config.yaml
n_layer: 18
d_model: 256
n_experts: 16
experts_per_token: 4
d_expert: 128
d_shared_expert: 0
activation: "squared_relu"
moe_layers: [0, 2, 4, 6, 8, 10, 12, 14, 16]
router_score: "softmax"
normalize_top_k: false
routed_scale: 1.55
balance_loss: 0.0104
balance_bias: false
router_z_loss: 0.001
init_std_router: 0.0124
lr_router: 0.00146
vocab_size: 8192
norm: "rmsnorm"
norm_eps: 1e-05
tie_embeddings: "early"
optimizer: "soap_variant"
lr: 0.00429
beta1: 0.95
beta2: 0.99
batch_tokens: 65536
seq_len: 1024
train_tokens: 288800000
steps: 4407
dataset: "wikipedia_en"
Below are experts of layer 14 (counted from 0) of a mixture-of-experts language model. Rows are named router (the router's row for the expert), down (a neuron's output weights, with its number) and show model dimensions 128-255. Each number is 200 + 40 x the weight over its row's rms, rounded and kept within 0 to 999.
After each expert's rows: "comes before" lists some tokens at least twice as common just after its tokens as in all text. This comes from a sample of Wikipedia text that the model never trained on. Tokens count by the router's weight.

# expert 5
router,149,148,181,246,153,192,146,179,135,192,163,228,211,151,227,177,179,236,215,228,190,196,242,252,139,243,159,160,203,234,219,71,160,179,221,137,184,153,194,158,228,102,168,205,206,233,167,233,120,185,210,226,197,266,227,185,163,221,269,206,174,201,179,162,215,196,262,214,148,156,263,206,175,167,195,224,190,197,113,180,216,213,212,167,266,162,251,270,165,177,152,238,204,244,220,208,220,148,172,215,201,187,224,289,175,209,166,158,227,255,186,141,210,262,184,250,189,170,199,281,230,233,190,230,233,207,192,191
down0,110,199,203,220,181,246,305,123,206,119,207,143,167,255,202,237,161,223,123,196,168,202,125,220,159,153,195,175,157,168,163,266,171,186,155,151,194,250,163,120,249,225,248,149,168,282,184,250,216,184,155,191,186,266,159,205,218,140,137,166,195,167,261,125,208,209,194,264,285,173,116,222,240,258,252,156,168,227,243,192,162,156,253,246,140,196,262,181,240,181,201,159,147,205,199,198,180,172,245,190,197,248,213,168,205,197,295,152,204,205,133,211,211,167,220,146,179,195,226,202,195,203,239,140,197,185,202,201
comes before: " the", " a", " in", " to", " by", " his"

# expert 4
router,226,171,116,94,228,206,226,160,207,176,107,210,321,182,205,189,221,208,203,176,188,223,223,203,185,218,172,192,153,183,254,186,190,138,227,115,186,202,194,127,222,218,213,187,194,298,181,262,177,204,85,165,218,239,191,146,166,175,209,261,89,221,166,191,175,230,187,196,236,181,211,153,212,152,205,247,206,132,204,193,221,171,234,195,213,260,235,215,139,194,237,191,209,175,181,131,202,122,187,198,245,141,219,143,255,307,209,215,174,279,292,242,262,226,173,303,153,223,184,238,162,218,236,186,231,206,224,252
down0,184,179,200,205,166,198,162,147,172,154,179,208,154,212,226,227,216,247,233,235,261,191,240,249,110,152,226,173,195,301,232,166,269,202,228,167,166,201,163,177,208,178,184,255,233,251,209,180,184,267,117,176,175,194,199,208,226,104,216,155,294,202,236,245,203,219,149,237,192,128,156,232,213,303,151,185,231,147,260,232,205,198,183,190,178,156,266,183,234,132,151,123,238,238,217,198,151,266,192,162,197,213,231,224,204,206,217,201,157,254,217,168,214,215,156,209,130,265,226,218,224,154,199,197,180,109,160,198
comes before: " ", " |", "|", "0", "1", " |\n"

# expert 0
router,183,187,141,183,180,160,240,119,190,167,76,211,262,127,210,184,188,229,169,150,181,251,146,209,201,232,212,199,107,211,232,112,188,161,232,127,220,186,190,165,203,134,181,231,212,286,213,179,219,151,206,162,217,188,146,191,226,194,254,187,146,215,182,205,206,277,181,265,246,172,208,182,121,174,211,173,210,167,122,212,214,245,205,221,148,193,245,217,182,160,189,145,220,218,200,177,238,135,162,234,224,174,226,199,153,245,224,131,285,203,149,186,246,213,160,247,240,194,218,157,259,236,220,182,288,192,172,230
down0,196,162,280,172,234,144,190,137,247,197,275,108,190,278,182,175,174,216,159,182,158,230,183,170,216,165,168,185,250,194,245,246,176,191,193,231,172,265,219,172,195,248,217,153,241,264,208,190,164,170,144,257,183,178,172,300,216,204,115,123,239,143,167,252,223,187,152,200,272,142,190,165,213,123,169,193,157,212,254,213,171,124,208,203,154,154,206,174,235,153,123,206,228,185,184,267,179,140,220,125,61,177,180,220,195,209,275,213,196,204,188,177,209,195,205,190,169,224,227,173,218,183,170,181,190,158,214,149
comes before: " |", "-", ":", "ed", " was", "ing"

# expert 13
router,185,217,119,213,192,175,123,167,204,99,191,218,235,177,194,171,163,236,169,155,200,160,189,252,151,226,199,243,195,223,199,187,89,187,245,125,188,246,205,142,210,200,136,186,185,243,188,253,201,193,154,246,172,290,192,166,173,213,236,201,136,239,153,184,262,226,201,198,178,170,107,286,138,191,211,204,238,189,168,199,232,172,181,254,270,246,242,164,175,200,151,174,201,235,223,191,134,170,187,220,191,195,225,223,188,206,216,177,224,188,246,179,205,175,163,255,166,175,197,210,220,218,165,227,213,127,187,179
down0,256,234,199,251,189,205,255,206,185,221,177,184,262,134,199,171,176,293,219,240,197,170,233,236,227,131,229,191,190,211,174,261,220,230,217,213,239,144,183,224,210,223,213,188,133,207,137,249,175,214,151,188,265,201,265,230,162,172,295,174,242,242,202,209,199,243,137,201,167,219,261,167,228,202,142,157,192,150,247,156,227,193,144,249,156,210,187,196,167,246,190,206,204,209,278,173,175,90,176,197,182,191,155,155,263,184,180,214,145,228,128,253,227,209,143,210,143,163,179,269,207,173,195,164,198,181,278,160
comes before: "20", "19", "18", "1", "6", "3"

# expert 6
router,255,205,136,197,152,212,230,156,184,181,191,239,291,165,231,179,175,268,234,215,222,195,207,205,128,246,98,208,174,225,161,201,149,183,221,115,282,207,186,161,224,206,209,191,230,259,116,214,167,195,197,308,249,214,195,191,174,258,243,203,201,195,155,196,105,194,218,164,189,138,271,203,192,181,119,164,210,214,155,185,211,204,203,250,255,250,212,202,168,205,147,258,223,197,236,207,152,190,122,241,197,200,218,215,171,167,161,152,228,244,193,163,227,218,211,207,177,251,270,226,202,220,188,244,250,180,272,176
down0,179,251,195,279,241,270,160,170,198,186,186,170,172,241,197,184,172,233,189,228,192,193,241,294,177,226,151,271,206,170,181,192,182,145,192,170,142,209,159,165,208,193,180,205,129,158,250,155,74,177,139,173,223,180,216,167,187,248,181,237,218,196,224,181,205,190,182,146,272,255,179,206,247,210,133,269,192,185,249,226,79,285,157,215,173,220,228,222,243,199,207,241,198,231,152,219,206,143,194,211,160,153,214,229,225,145,246,204,192,251,205,228,156,185,177,148,133,217,288,236,183,218,190,166,229,210,232,240
comes before: " ", "-", " The", "==", " \"", "|"